config.yaml
router_score: "softmax"
routed_scale: 2.5
vocab_size: 8192
Below are experts of layer 3 (counted from 0) of a mixture-of-experts language model. Rows are named router (the router's row for the expert), up (a neuron's input weights, with its number), down (a neuron's output weights, with its number) and show model dimensions 0-255. Each number is 500 + 25 x the weight over its row's rms, rounded and kept within 0 to 999. Numbers have three digits each.
After each expert's rows: "gets" lists some tokens that make up at least twice as much of what it gets as of all text. This comes from a sample of Wikipedia text that the model never trained on. Tokens count by the router's weight.

# expert 4
router:498461507478521505483491497508496493452537544497496491533483539490575498525468502508511510510488480536501531475489499498470504495472460523462522542477485507535428497457492518498517475475529463470482561509494487534514500473492442496507517505499485503527506536496482509538435516526515506481495506516512525521493461424527474484552521511498489500529502483484510523514489491456501473491545500492427533509470520474502482482502541518503494519504517525469559526528511505503471486481552513491474503484519482488472518505492502515474481466508507511492525493496471553461526467494519484483525551458473497482504543499486524509522478505505485488465512471525506518529480468531493515511503500502521497525490468497475500527521498485507437474525536465542507500454507496530500445498516500
up0:443497477497474478480523491485492541502504519523521512499520517429512518459531466504510511471487490505520453530529463541470566550468545515492480503499512505516495501504474510499511508494481524448491460488509502496459459498486512480506536521485500552500486506486522540476466505492477498540504514509492495478524431483526563533557533480501558469453484535496515495504457551514525521492489512440547525486500508473524510484463495494498498486464481529490522496486502507539476498497492501516480517524540487522537506463495543492478535497487507524493511483500512492525459515506511543494511481515501517508532488487505509506526499480505478479466459495513537511490514493481513482474483507499507496479462532496453527509453472499486500509491515531514476430467512478540521493538449503
down0:520497497536475536519506491487511492502514522512506481493477502475495450536523476491506536488536500478477481464489492504477467528521495570560490486474453556530507508472534504507472455495505485512528457497533527513537489485475535484510463521507473493449497500495537456474516507453545496472516463468494511510504460486510524512475541502445507531494496465521489488556500511462488485496518539536519470529518494504506497500459497535511472496484493465508475488497535505495517526506503492490516512542509503527466530488489510502463453513511539491491528556469470457510526443510550489497505535513521526519499421501492503487538496517430518537504501499477479517482504517546494504557506523534514510485541488499526507510496484506526511522507489487481478525536501487520489474494521521
up1:497513496526545515484552501485558531560506501521534488497475507496472480517506467490539486508450488516487492529496468503494531501490477536461476476521488485514515501455552494509487519489471493471545493518511520489496494474515507552505496492524457558488455484501442495506504486517537530550546545505496501518534542469519481520445522480523468489510509504464543525499498516516504476474531512506486466502543528494495526561514492507499465490493505480490509506517484521501496483491477499490529480553513497526501502499501518509528493487509508504521480506483526475514510513516504518527473501521480504460505473550497485512537480510431549504496491471564529578507486521493527468484491522515510525499525503480443485472508477540542482544493495498490461455525513474481482503502485510
down1:491478508475462506491536514562505550505498523487494509533506487495485496492511472527487488515545470475521523482496512533478480516489496448536509479497481470511558557479501492512525474508550497507468490523523503522526515484534494515504507513543502487491513503514522465496512460474499501474510503511511493535547529555517506508521537535503498478476453547486444460526489495493474555523459494496464479500511490458493504510546485491496503541492488488513435512497511474536458489503530505488505497487467466509483511507481517454477512499482514515491484523491539489495501439535510541513520500467499487465454484493525501522501488496500537454505455482507511478466516501492484553513494510511478509508458500548494549485518476459556498484528496474540496467417516479485527494474500501
up2:488516486493453500491521518464499503507501473521490537516521482507458519492484525504510542492505523575522448497510507504477540511494508475512566538507498512495505490492503452482500509473476481501509515490547495543513477519494490492543502479491496500492489484513532502500523497535479544521471493522515494509488465486499530466481525466521447509493513525443503491508528553468478529454547484478506533488505509480489524493486498501473521490531501480483534454468489462480520557491459512551473518493485530493550480517515504500488508487480510489526535512450499554472499477473514499492528513493457494519447545496522490545502452519496468500495521525527480490469507502469492492474518470532476476521447496497509514546471507554461552508484489473474495513482495473509511546529501447
down2:497472502534501521495463465492543504477486467469522480545460469545502489499554477454493489483478506497515498519499516499487529521518558490532496502481476509528506531503484519505519507515512498494481508481527517541509493513576527514514487485455518496492502494505531511534452511521479445495475420537503493512512490490509510509511495512468501532508470544491489486544488501479501460520517455507491503479500483488528488514521478500486531554554452518512457497485528473512492508504503465508517532470480477484516487502484523521484484512490502501496507540495501470545483505499503483505497476503538515479475513482524478543509512535478499499520565480492506524483468507475506498489528465483441573454523475490524549570517499535525528494489495491492496483529493487512508439487441512
up3:492508482556491517423528528491527469482506478493500497478516490506498550473477509488521483467483491492508528469492498505475541507511502495506490469516515514508457543518516502463479540519448528495509517498549540521468487493484495563509512479476488503471442521530505466470442506499477505479490532508462506488498496499486515508505505494549520551494524560495523482490468543545484502504504484498491509485492535517505523532494438503504506537529495536493539505522483450469487495466474510529539507505512496530498474502434526444502480504462438523478518483482496499499500524500497514506517533465501492508469517529507492569507472528472508504496457504539480535504494489495546485504517545495522506494527560512500495514506494522456490518524481519507494492506553477473497515532515470
down3:483514526527464488538493495477492529474492478502546508436489547489474493502505545534522457480455464522529497499541522467491502511476494523486493520512487493488436490470515474497492451544518519534537529475448530508514528493493472507448501482534495533490526475482476518496439481499517475485480495511483502501488485487505482489508532518501500490497454429493518522495482494495495482498511477500512495478550502499556502524487478511503479461469476507503496520525544496480494481512457481479512462509468503518517499487547423506496498488477529490493507491524534503507534512496448478515452492478493527546512480508529459479498486472497526497523530497519534536508533502518500519489459516514461502551506501490445495533516509494525490447558494509553497483455503493499528480473499504
gets: ")", "ing", "ed", "\"", "al", "d"

# expert 26
router:497489522464509482516511503514464498539564522517447468515521514528523506500465512556516542499467515538479502531485503499475490479477483525454517538503509517541452526491454464525493482506553503499455525523492527468517474509500505514529485496522445490510534468501483476451498514496512493487467499534514489497540464472487473484507515502527491535484472469529512570516492510525521473547514491530514496487495487479498488478498487484439487528482483490494488461470518477533451495502534455470462535520526506526426519509535528474496478485509493563475468492508511505541503500506506459477520524477492556476534526520521522472434487489496504518507494498510470503490459491498529503512485507506505510491475496449462476516463528486493486468509509508494476519522493490493494496505511469
up0:503505499550451472471530517449537525498487493484509492506514466466488490503517502506490513474499494526493468526512478506483501524465489496487534473514471473517509525515494514483459544497495475545478506513546483530450514522511511506497522526559506529482476503510505488504489543498515570480527504510495493471547522505524516521519530503517493530498515510510509506481513544515506536486512487453503448512486564473509548507514488480451499427498526539520550504491477495527497519515501496526526514490496476510512508475497523517473461478507504518470518480503537505512486541475494487497506502489492541508482539535431498538506521535508484494470447469496497538524524540490496471456524504519457489499500463490531533522506523549547517559530506486529468516469497487489499475543461496
down0:517528505543492486556503475489488500510481498482453500498451475525526487495504547528460442471484496499490477507500502479454518474524513524494458509500544483487514524476500525537473479472465511475494469476492451500530490519489535478529500519490546508496509504502505490518517498496466498565508494495467487463561527503509477514512486491485505468455495515473495548510442515503439532486483475487513488499531488467497514489512479519529496528496485528545494489524497574498537501520510562531471492450513499514520549525476474527497532476492518503526515536472503481482504506508491504493511470500464490475497493551512501451472486482526502510471518539482474565487503479500494513524498489491463509463540549515561518511487526513467479506521506467527523489508498496538518454495517504
up1:486534484500455488510503570478490492501537444494499488538508495486510492486478486483477493500512509491514523524517477505523526524536491500464490496486480535511507476505488478480505474462540528488544524501500503481452507480498457540524526527485507512470491491482513495480441510481459478453441540497504501503502535505500565527503551517525472486482535523518549507537535515484444522516562475465528472516478526499491485496505461492518467468511511498545481451517457503534518483479476487457508553511534442490504499467498483488502501489513492485512527514519510495480463468529476517497520453508485487474511510505540493511514444481499520458512447510492504506513525468480512477485496472522479459516479503503486511505497503538560516534498514469495512488506506524474496501539453534
down1:541544456471503452492456498480476487524501489464486528513479482495505493503481530488516523501508491474489494498526508496492466462538491485488515508506553448476510514488489502525519527513482486506474536472497487551509460542480574467499472503487509510449504495545505482532493494469540570536536527505513485495510526510515481512503527514513480461517498473433517478486478488541492497520523550512509490487503501521499463504452502525522506506490519533506498501519468514467486511502521503485501504455515510542499491493511495545505489505475512521538477533472530491504470498553491549462514509549505535487409513532502507487502484486531506483499474511505525502469504510475511485492489563480482542486493473532463489515477560457477499550491534525503477492507511519502524506504519467
up2:472507484533476449483531515513480454466553498533537488497510446498488533529527497517459490507530507523489514495471489461501475495526511512484493485491494477507494488533458552464498532502484531467461528534534500520480510454491462491488509494523493507497466494471468505496532508530520495523508461512464470507541477537503519545495514429520474507471506524523495509495475557483518504522487495468480499488517538458527503560456491514477480482542497486490502462510493522504485500456452469504497519490453523552518463502504505487489500532522497494486486456498495533512480503507493516489473500482502572519505485500488499506493560487542481475457467542503470496523519495535515527486558507510487457476474526488486536522549501536542510525523526507509504504494529494495532481496505522
down2:511488518501507506487457469473405516519476554510471495491480500495519475495457521519495491513500492515528473509483517461458485497548469524515499527501539519497454504497485488494525512478485496503499513494504512511533470517464570505469479491470476508479477486537486508487489473464479531487502491496490499484491498460514535550475496490500485481467489488506474487485482484487487512480487496505490469530514508546517536524506481462515511464527475496479483529477503526510487509546479481507477494441502530498481491520472503494540497502490484485538495539476483462489492473510486583504472509483503487483513516494473515472517501540501444489528564543519526486538490500516512516542485486529504486457528443527530486437513462449505556496485534501488467475511470488503451492519480467
up3:485504483526510505506563523488494516533521501488506493496475503481520488510487470506521563513530472538516481504509490507504482513547500481507498538511540515469546521515524520529509513513499467494495521512521510514460536494486492493494496528467491523497510495477497500458511492514474518512484472516499456536489455522488522545504518451503510493479514545520464474507539541525525579496539449438490476504472497509518529516483481495490483471511504499517587518470501465494453579526454490498486468503498464516500493521524503494506487523502531522475538532484550489520509483485489505497490496518507506495469489509458469533489531474482511449503494476492512480528538473526509506498518500492530466540479500470504504505492474535502459555529478461522491500529511556476513462509462471
down3:506498539447518491510498474490525521421500468462512448506512497527539503483522457517477487498506526504532439491510502478479499499503468529500487506499513535473486512501501505519519519481482513480498470511477504506489535517504528498473510517464542482522537502477484497483505509451488486462503491531463509524519516512488516537510507509466518479475503522477500498496490494506500483497536515560480511463466440520482508471521472465471457471485541488502526488509478502533519528511518497517532457463505486538495456534462470502534534529479511518522483502453541492501490515526501485474504470476467529503479494502538526455575480473544489428460484449496508499454475485516507503498442516506483484519542477503481502498453472498492517508525498473516548502508477522478538477518477490
gets: "e", "a", "0", "2", "4", "s"

# expert 20
router:525495469494500540508501487490491525502504495523481488516545544483508531502496480500509490512473484529528493514519494500492475530491505502515509508497494536492510553535500448494473532530518492519507469546495502507522539508504456538467483458521486525519519431497508519510482459478515461466548488578486509499480501457482529488536488489476547520502506491465483521525493486480487510458486530506494473500502496541510471490517481480490481477506465501468463472477488541534577494486489487519504484517476490499471453526505549510496521515550526497497500487479511462485463584504504478496520477509465523485481490526520480473530535539513525477518477557504493491507494453523470520540497546570479477467528504491521535507510488500485532494489540494510489489525497546474501482513484496
up10:522526499483483493475484527511542463486520518475494503491513450475533505520493468543502471496518512522451492549526504522536525527506517529503521546502497484491477493498524539506511531496490534509528522496524513494523494471509508493510535482475472534452531505514533525527473491536502506466503520490494496498500481502508480547488524457511511492503514529460492516521476541463502547504502494465534467543462529496491509536518502501509512475504483484505531464448428449466524518477483489480525518510538471501501472445522468490482503495536547485456519498518508488502510508477527502513504526506535538531517504488539494449508480514485440500521449499490512516527536526497507538492545543553449462488513507491475500484540539500516499503472483512494486476497518501506575495536487469
down10:477499537472504502493488449506491524462507458487508468512446516508520502486503517471518508462479534506535495452493535457484501463510532487493513485486490484486472499497500537469534494511518470488479477505452488470517513492483502526476522499504482520511491531510518513486507481500487499497551506506545473494508513441524468512493515517490494531461537516530515478469496480493517516507522501500478500508486543441473548485518499484500513490484461481510486467492513493506498477520467486499485480515532479485518499487498515479519463456495503491482490496505398509511444456489479475512492512515482478486510463449527500450495544522490511550513521476453496474562496474489457495482494465466540494494503424545494526505468515439495512565531500492531485505523461518509481536496492509
up11:485519531490478480468533522479509495491525511481530544466518508515517515497501472476507545488478497513529501482534467497488472527484532447483520502479508523474520486523483482455492525492458519428551532480547486479449524518525499464514534523504478546446460500506497560513458480515492500467501513480496516478501521509511546517511528457526503446491534503490492465500478535492460494484500501499480522523478557491502514509464472443460495460491476515457450498481492482489489544422521518488525526493554454513512471496510532472541487541521497490487509505473502463521495523490482531528488535506515516493514495519456445493498463497504492467503475490526539514474498523507506529478495494520502513474478489506509499490527481515513491514502468474502502469512515481508540506534498479
down11:501508497458510516474497444500501502507485482519486526509513519421524507523507514483495467519474464489506538515498459519492488486525508501532512529514518479491506500530504467500468494506489499526493479539533552493495564505518502526527518495488550496492528496504513522502482518520519492488529473506511411476464459503521465497512557449489494485496537530497485479525470503494544466482539527494532499499462494495496535506492494483487506460493558475502460487454537488502533447461504527522515491494532504493499501500528535511448487506535501516478484501541497532495508487468473531513518507526431499455517478567500501488458496498520476480467530497479532496490514474506511487469492504514484488488518505484536460458504474507502497493496559531472473514488519503468468482454531477
up12:520490514472483533461557476469508517464504476554446506494529540512497522546526467504462511558464488522461488508569500477500450496513476499489526515541524586487505486489467528501480530454509492463526491488546498467494514495481498504490493478518486548495516500513500517489503507534509508476514518509507474508520488505490481518489524520569529507508465510533506496515504519492497512489554509485467518491447518505520495515463508486463466515472465469521510482497513487531448495503459494504490527522510509526485456447515500505516521531511464456485518492501522549527505540490519489527492505477499518505541525489501524516495484509516495490501463488483485489528506556522527501494527474462538493544491454500547499489499493524493522513467478485498497494442492513519511488506437491
down12:512572500536513509494528477465524492499535503493484518507534511521554474469472507489516502484496502488476466512486521506490493483483476509513530509486492494479497505491482515508448535485509507453480508491508503494524469490507514491494550494528506527449559524510502486525497529535481533514478481517518524542550477506499503515503477533460429520532478532515506529478503487500468492472492490512523487503498558501513497474510504511506512505451515503530479502493469514492519522520538503518504495468478520506487518511486548471538471504517497506492572476484484478520453481477444518492441497550501531524492519528508513521487508471564531468487527497516488514541506497519564451527544465505524500443497508515506516465496468482493449493507495519447465517511518460481504556495489504
up13:480528530524468464542509541489488469503538520461523500497500503450510491527500474486501498485512470515472489520552463500502483507423486485503493499507507486493539487517484505484512523446476548480506505481516509498505530511498468483475535532443486539469508500498499496488505503507483487474493524497509483503529557503518481532492537476511498479484494502548489470528529532491516536494494493483506524510500506509544522490503473530466487475517486457540472501483498493508480529486514461483510455474572457529520464508459522502481494500474463501467511483488509529522478489537501455468520499512516522566505521467494486519496464507495462441475479505539503514479518503470481497459494531495525513483460535458525561510522477527491496512495513417503527501495514482557496528516516522
down13:531486537502498446501512493512505493477498546527500567506521476481453501501515496530489453524496519504491513469456488494508522473516513476474522490503543479472450492493474473515467489506466459533476473487452539518484455508486513544494475538493490482562486486549478493538518456527483501476490478481513524486500513476504477499527500496461536508522533492495490452459505509481550540494498496551469467471505495479517478507477448518501487478501483542510496454482509502488511460537490515530500464472465496487486525480509506526505494579472506505497484510523522511490450493498491506501555531505539532451511523493535482447511507518502513485516510492492486497515502495493474547500541523465502460504515508531544487508463479488501473500461509491510473519518475504476462536491512548
gets: " |", " (", ";", "|", " \"", "="

# expert 42
router:555536503490523496520517505512498489528479502530521498528493492466466522471472474565520520508498422491509494531509479544517507470489476581490489527484481519510526452501573447511463510478499482520488476466487511510513465506494530510497486496517514484503454505486455541498502488478520509485479482490480514533479489498513535473563479504517522496454531466502520493486507499514525492485489500483547469555503506538480479508457508541491517487478467503491473531540505497490501470496480488551550502480457512498472506496463462488480502535487476493471472518511488481442467509506513499503502463453517477478500527504508513485517563513477533531510522461494468487532505518482477501494513492503494416512516480516515480500492498511507474510547511520456502517478523508500495517492486494
up0:516502486502426558516494538469551478500493444496543487506502479501529469498494499531490525505466501527531533516505501451531515537469471507506525483508532488514526508535523513501487509506528577532490511528534532446546512525543485482449505530475488539518501506520542499506507514491485504494509519518516456523531508484498500533485514473552493519522505510465499503505494520546462474481534498515482485510474542516463551506481483462487498492500485468529551493469515520499505552508494500494481498512517480515504491491484526502488505478489482529497506469445519517522523468448461518488468496516565512498486526479496491458510520513488508479524457507495489502479525504537524490525479539474501514491429539523538511529516499541468497495507484473528506502510489513498530483504485448
down0:530509523487516462520470432516472515486516479456493521516503494491541498501517525509512467509492508539466521487457509474511501492480480491455501519515524593525518489548528453495553451524470488500538552487478501499512500478518495491452490490492492525520454499515486477467476514472477515533491538482466482488521520513505469466492476523506549524489507506517520457513473523531503518488493499530488528507528538482507528472526510489523514482478498511494441516570516494517473484510485516454503490518512476501494530470515528483507525522482503510538442505493504532484483480532509512467492513491524530463537518512504466528462500511484472530478464518474546503464497515488520496517485494503505501494426526540518546472479514508489522527538478495491515475534511536520522531508469490
up1:526498478533455487500520527475517469480509472489496518488484506481506521519518485517485508508540492512535525492505504494549471513498525526496516503496465502487500512508510522504493494530480511540534534470489497543513509491530462493567506521516490615511457515473526456505463518585516497436481534452466470470516509522499469530518488477478561500478503495472533503529466538466495547477521499494467489497519562477487496490484465517508476473520495456489501494504517493473512517488477485502529502513522472514524495477530506480499483501492487522497504501488531500467511544488498469502501495499484524545471548531489536483519509490478489507481435483532496473498499470501522498504488516507459477530499482513509476522540509531513514564493464517484495477477526509527524524504508454
down1:501559560498509512496532485537494517533504493510493546459501531490520472494528491488471497488456469482492484493497468522476501506488486523507484495501486474502487475472485476500435483505517499475477465569541522494516472521503502525499501530493508474514521503541500462483563484492502489483542493482547509511508473523495459487487514480516455484485454495496517526516507530535477470484527443486527517484488512446510477459512511544469506497494488521433502540508509509512486516461467494441467501445489523493492507468493504519468518470488526484538490521543497511507494500499479505528470542504506469509514490435469527453460493512480528558514484527517504530527494505493486547521545478504469495492448502552501514468504518497464494524502531483498489504516498486476523510505478461
up2:490486480526494490497530526535482449479518493536500469512510547509536513507531463511477506515493515504545491475543482504496521486509493528477479530525490511520510505502501530480488503520502533535492506499502504466491504459491476525499485503503474560476507548480510529475471541513480548482519498490478494463539530501518494525470491492532506500515542520529480449463559517495478501494526474479506473502465507522526498486532526518501468454494510494460484490445513497538486558478523455482455497524501514515558511494497517475475527503486513533476470454518483543490492520523474508517509459499517507538484511516465502529538528508514528454512450503547490517520517479484517462435529512505472499533497488485489484501507511578479481553526489512507513479450547496476512515527486496
down2:513518486528492480495472515536589564499484452486540476525491459485483502471491510471511502530516514455491493512467513563543489500509498506516542468490451498485472484492506501497523541494512512488492509501475467479466506499501543525462485519439518494495489511490512498504498497470498446511528492496515485521486514510472522540459458506502516530522501501499482466519464471455490502465520529488512455468551480505524477551493494521489499494515492523489537487490499506495510508518457509535472487507471524511514509493503516523503492465485498487518496489432460489488589483494460525503515482482516474449542493510488488514483508500508557463554523488524513408519473508501504536529519514504490490508504505500529518476525483498484525503482502492489500512524509504544489545512516510
up3:467489495528542527495498508457492509472501475523489527496486487481514472562506444560513523528477506521498472534513460511516510501561456503487504482512509479457486518510504465460484506518483499475497552512525479475523537513492496490494525529485461526508493499447504518488500540528506529492469526502467472497509505492523511489458499503509504481499531496464512474496478529477511490472523490482484478495522538480520503505463530499473505442523501473542503482446506491478511523480480517496513579483533515496533512521507471490513500483476517464453474513536559497553478527511509497504487515519524481494511484585502488490482478496527505482456502481475450530506491475494553477482558498496496500506467520470498507510458487527517480531493479454522515486488528480494511508505431481
down3:478509508505526487533508501537472526510478507477569505493527491505493497506442558518513495427503501559490475534494484507515499526506532578534488541498520497502481493443530470508482445543496472495470504490476498466518485519487482477472496519524511492498446523474545510422533514507474490507503507478518542504506503502508486491487527531496498493480543495482465510532497509516465496520446515484511522482517518479525506480502517543507512542493498505523494496506501458498503483476474474536494463488499508526473532479471545499501505459503494493550505469541525489507511515517510491501512523490490526525527536470431520462447510507484525486530498484530467467461531518509516554515503496514499515504537536525520529478487491512498472497503547485522505480515531518462531480499507511
gets: ":", " |", ",", ";", " as", " –"

# expert 47
router:527543519487495518523508490431498503495519514508508501498486465486457550472464480474530456468487514513490459503506495521494481494490521548503512495499468516498505504491460445512473473523492533505499483497488529473487517514503558493512533482523532510529460488507511527438524506512548490511456478495515528519496482510468462486485502514503537489502538531493462551486463505494512465501500494509474541547541511516500503493533514516491521518474473484517488555440515503458481475509519529518562515486536481494554506522478478508513513506531548502490467468540517505534508509523522469475515493492487531470517467487497485503477504529502479459458458539495531497520497541475508523486530484535486511466498451484436519501462478469518507518496449497485497474526472496485528502514509535
up1:498502497510437503487524517480519484517501491499529503468473483501494499503480490488482509518513508508530488524503491505504526505476554456461500503528474470472474502529509481492520511515510527530506562476545542496445537522490477519485471494491467536481498501467517493501512469499480502475490488520490539489525485506514457536504472485543498462491495541550503519489511498519488520547501549457505515514485497505541559485492477528485507479517506492529477509490503470496505537493513509511509495501528464543522489503533504446478463502484455501487508542462529530480449505504517502511501515509515487544507529500468469547437529481436510476492473484519486519504530509489563458499510495471492486531494486409492503531543490530555501503502497523518491491497538508494537511542446495
down1:491526498478538496506466490517471523500508470502513464507504486493479531503433516512520505510480529558479509486460528515484467476561492465510492521511535483543504533494500499533560472540503543490463479532511508536512525522453496508481496500536494471475506461510449487503497512488494472476500507490483498443533524503515507569494486499463505511462464488525444494499538482533526465486496542504482546516504500522492479531493497529449519483484503442464505483522464515503473514512518515518510512464500491541502480479544508515512519513492537492507511528484487443505494542478515523507497527549484495531483482497526451513462508496497444540497537473481511542514516514485489506478502464511538502464476514508485514546530529505504512520515511438501492492493493469481539476491502482
up2:496471539485485539514520546470502512493487494540527516499488497501520495503496500490523475445527484523510499518553477531490516463527507511444480496511521489498467476479530476487482474527504494493548530521540510484428517550537448506509489514506504498488490470478490515462503444497457489482476516517522507534482509542510513492451480567463469525499498451536503509505495512515508502518472494495512503474524537513549501459501460518550496509482477477539480482481535470485502502488468495512457481510506505525510502537483463525530453537472499513542465536509463514543474484501524502514502523505470499491495544511484504526474508538487498485510510516494507521507451486446522494467504501495519473517501482522495507559550510483489532532495556460466493540487512537488519471495510500
down2:460433532479509518525454504534491461482479534492484515496514494495520501522452498502513509488524468510505531447526476492505504490501483491519542468476516521523454469498500499476440436511498442530561544487492490533513538501487443487477479523514467500520517497466470544491523502510499474510520459527469446541475494487530525547517486559528527524477524459502520489528493495522501484510530526503546524482512496506501521546489520505540510523478489526508495522499517484489482521512458503513534523523464489473504504500508467516510473481517478501493492491510479523506487515469487489502512503501504506539469471475496505511460482512537556486528477482547506478539469563517494518481459510489465501456530508484487489476516447518496498486514517456461491479504520523503487499513469487
up3:515493494537422492507537543517515520490517545502502505527523509480474499491478477504476488533514505521498449505486463496500519470513502481526498494525516472516504523479477478500491477505477550484510461500542543474459513506498503483507560529458524563478526511464512509509477499557478510465448489536497506502535537509509501497511512477510525480473482512525450504474506542489487523517488534502486490499501543502477539516474479546486476500463517473503472502491486476451490509480511494473476508495520494538498485464501525513506461483520488493474504496509510496489514525544478524452534490549503469541511499539451467524544509493484505470460462515507476502518538519480514500481528565456543534484479447472510519517534467463496487540523497457495512494527516501491519509525498460
down3:541544529501514480501464485516468507487458504484509483508449470508511474512496508462509505504512505456501462460500512537494524529451508501513521485520501483472508515487515501474521512504515503510558506510518484483508487513498514487512543546556521492463487481535468465520481503502497470593532490539518518514528466509493458522508503512552499519499499504496513499517470477496532465492512521453500495490441486506512504474493556532550512506532502463466511487470487480470511544509457495526513522518455492482507505495516504503475477477543483498510513482518462494510494495443479512508494460472503516471494462554539487465515512470518483474474524518512496525535484492526500543498511472469557466481486496499535517509499534471520501489458589477522472487514502500485505505537512519
up4:521498461509473494462546485500493486510511481492489511468449499470507491509465448502490510501486484496510518488506481480519487528512478500492505493480504488502525504516476501459517503455485519491542587468543498483460492546508487513516556500478491515464481476456482539463527570491479492507500543538535478497530482506496478529544485519508554507535506521498480531510494510525451505510515553511518503504500535499513540512486504500480470489492531492525489496491469495483488490475485460490485530494560476490493461464537512548523441495526494535482480499498490507475477487516481507543520522556528515491494516479476481535513496501505483488520468487510489548495510535493530439508495532512478511516469436457478489521551459510521471481509503450472485512473520476486512514492482516
down4:489474511462492493530511486480539513509534534526472531498489528496489497465514522463490500476464517497482508502492481506529507537518541491540548509486514491490518495525483493510527542483458486510477509500495507519494487508520521544497517465515449506483490474517529491483506514486486530480502506463513513502512518492505503466452501499483545538490429495530482510518489528507560411570519505514486473495527486477513476514541459474494539486474475540514513509500487501518496535493555486516478496471496496496561550514487511460452482489499457549523470465505476535494533518459474464483499523499472510493558516456527501527498474499521504514544486510516471553534514495531518505499481461499528520473529500519498473505478525531491517472486516514524503482529478508534465515456485489
gets: ".", " |", "\"", "\n\n", ";", ")"

# expert 11
router:501527534455519451531462481532501525460491549537481494504515477482529495497458496518522517461497508528477510462482526541480518497524493489477457506486512495459480498501488505499476525504473473497485522531491516522512431537502482480518480456486486477522513497525498506495528492469489536511534461485509505502480530475473489495510508498491477509459475470509490512473485497534509471450542499501511444508464515508475512537500517511520456507458495508521533444506500465523452493515485543498504484460527494493493512513532512469486510499487540521512514510500545481535478457473535487475523470497493498524516462472499518481469490497482479506484498528445517474522473526533527497486524510492496502468415528486479497479530473476446514490478550532435527503490492501479490442471523484
up0:537470517533498477507534497501510477498563484535461515476487504471512521519518501509457460537497468563519497448495529531499496520501525523515537513493510513510504556521502515527537462499502532512456531488556549518467478521487518496525495531484517513516497514468546505497511487533475475488497525500474514497496471463477494506461479484474491467506490499498525482530545543521492472532512476484498519530452565469521507487526494526439484497507545484518515479468509459465510499470518502484493501528506519517488506473513526465515458458534526488495490475505472478526506532499505507490504535492492512497481560492517530553477514501476512438473457521537498500526549498507484471503548519522491504505476516472501546501532507552503479517526508511507517496513507493529511482524446492
down0:507493496519518518542466496543531483532472516476570487521469482491464569513482495535513522480536492511502521540520503492508474501533525480485485485472455464496507478449482485541479501454495493499492513517500464537515478501481479470487502498488523505504510494509482495467470473501529491488496506545448561527555501546508511510486548512488472487532512508546477524499509505498458524486501466472519528478459470511497522492517529519529518511480484530464484519480515499505530499516503508496491471400537529447487491458479540478476542498484517480488502519523557503483521507501470497493512511519492507528454475529525523551505503504462515494522484465526486501497444493484473506499469510540497501505491526485511485534460506476500526462512511479535485500497532478503457516484506518
up1:474496484539475499478552512499478516522480497526515487497477485460486525509519466486496497488480472519535480523547478457548487466507509533516487515531528479481472484495483542480490497508510520512518461500538523486475487510487519472516518509461515507452551480482550478488504495512490545490471512532486474501528499511507521510456511468533456464511503504487531525536502522476476511475515469477468498517437529511491549506475466514426501470494505476491488466504516477479497537469489501515539520483497493531484465468489529494509511515482512530481503490470570481480474500469499507471460499548484505487491540470516467515485524436488496452488514496527512514507493529538553448491507529473477497485473463470526502492501532530517493499476501502518501501513530496529538510572479467
down1:491501500480471514497566488488452481553457488511489508469444557533537486499497520477512519501478495470537466455514516512447445456498515455539551521513507517532517429500509474456480505500520529507517481517527507490494504495480506528523517492486501531523479456460483501521533473474512502519469512523482465468501493514490466483556501483506511488530522529528487499487510509457539468491472511469479484473544506523512485511476474511503496508521519472532429455505482492501532542505474490491520503546461555482510516440487477493540532508487490533529498494540506472513499528521526501449504486505477493488534491480524512492495491517493494487495501561490501500494503469464498481528505476530519501488525495522519471527509521504470488521501477477534468475489490499520483528516484477
up2:566476451517477510520520502456503489512512507511471472498486521503512489530511499507532518490519492477532462506567528504524493481491536516542507457527491493515461545490483541525511485496484504505436514505514514480508522489485529522484507503484489512465520506467500499474491523543477503520508498470549416508542481528521503516509556452589500506500532483429533499512518461520493526498490479466538521502499539501470544533507472506486485505505510508518550544518476485511511496474506497518529493467510471587505469541483496489544502489500509529507472491481524519468465496523441451531512503511497494517519502509458519527474500489494533466501495476502515496491516492472513486496491496478493508516487493502512518523503473526522517493477488455505500489471527482506500493509452495
down2:492529482458528532502518467509521505520515482514503503495517519509512515512492544515504490501496526479480524528500528487542518515457546503516540511485474497479493497528502466499503499510488506487444479466574459487502480486471484494506521536497516463509516483468491509508529490505482469501521547524489545465532534484533509511525549495513547491488551481540487439471484493494512525495459481476484524482499511511552469532495468511497506503494477495479453514505476522474547524487545527512555480485511495496518529502472467529536492461482511489501526523475497474485469527559500524506536512487494467475524507470490487474497514522512539516474500530509510490475468485463467454423514498503496490488502446453485482467550460496508440482531475492503506540489506538505502528484494502
up3:486469451577453510482498494509547488493503463512492486481510485490466449561496496510480501520507462528484474498527484506496517495507481502499485498464497502536502505505481513477461520528490454517495496469517528500476501465521472512491501511535501545477490484508539474519471556514480504491511490535454542474498484502471494506518479479538504513497515518468487506530514543513494516537459527487564539490448564485495507513514536464513474500519493496517520539433489503489489510466459521521545582473498474475492470531516513478474478492508488535501518518506518537523518475477484501450512496500482552502520506528474504500505518473467496452485482535475485499525507533519521488474525512494547489514487493523490495564475539492529520487508489497493502507486522508512530477524463473
down3:518495495501505493472482477491540488523492466504478514483493508502467485494494491477480520468501492493477504472541505467481475526522504537510513527514522487529488517496512491523536470493505498491482539500517545532477484499510500492476512483531491514586515512489526522525460486494541477490596476504515471469490511460487451499493497493580458485510490520523513459548535513521484502488516491538505469486484524485501496495490503475521486532543438543472474494484474512529504505517500475443512499503478503480508494478482538520498541488462496472514477433519500494510552499487511502499526509521516458483475499468541521524505486487521507544512434493495490521534461435496485505509514505464457541501499519479472491537519518552516479475501490492497513474511509535475518469458473498
gets: ")", "\"", " she", "a", "s", " She"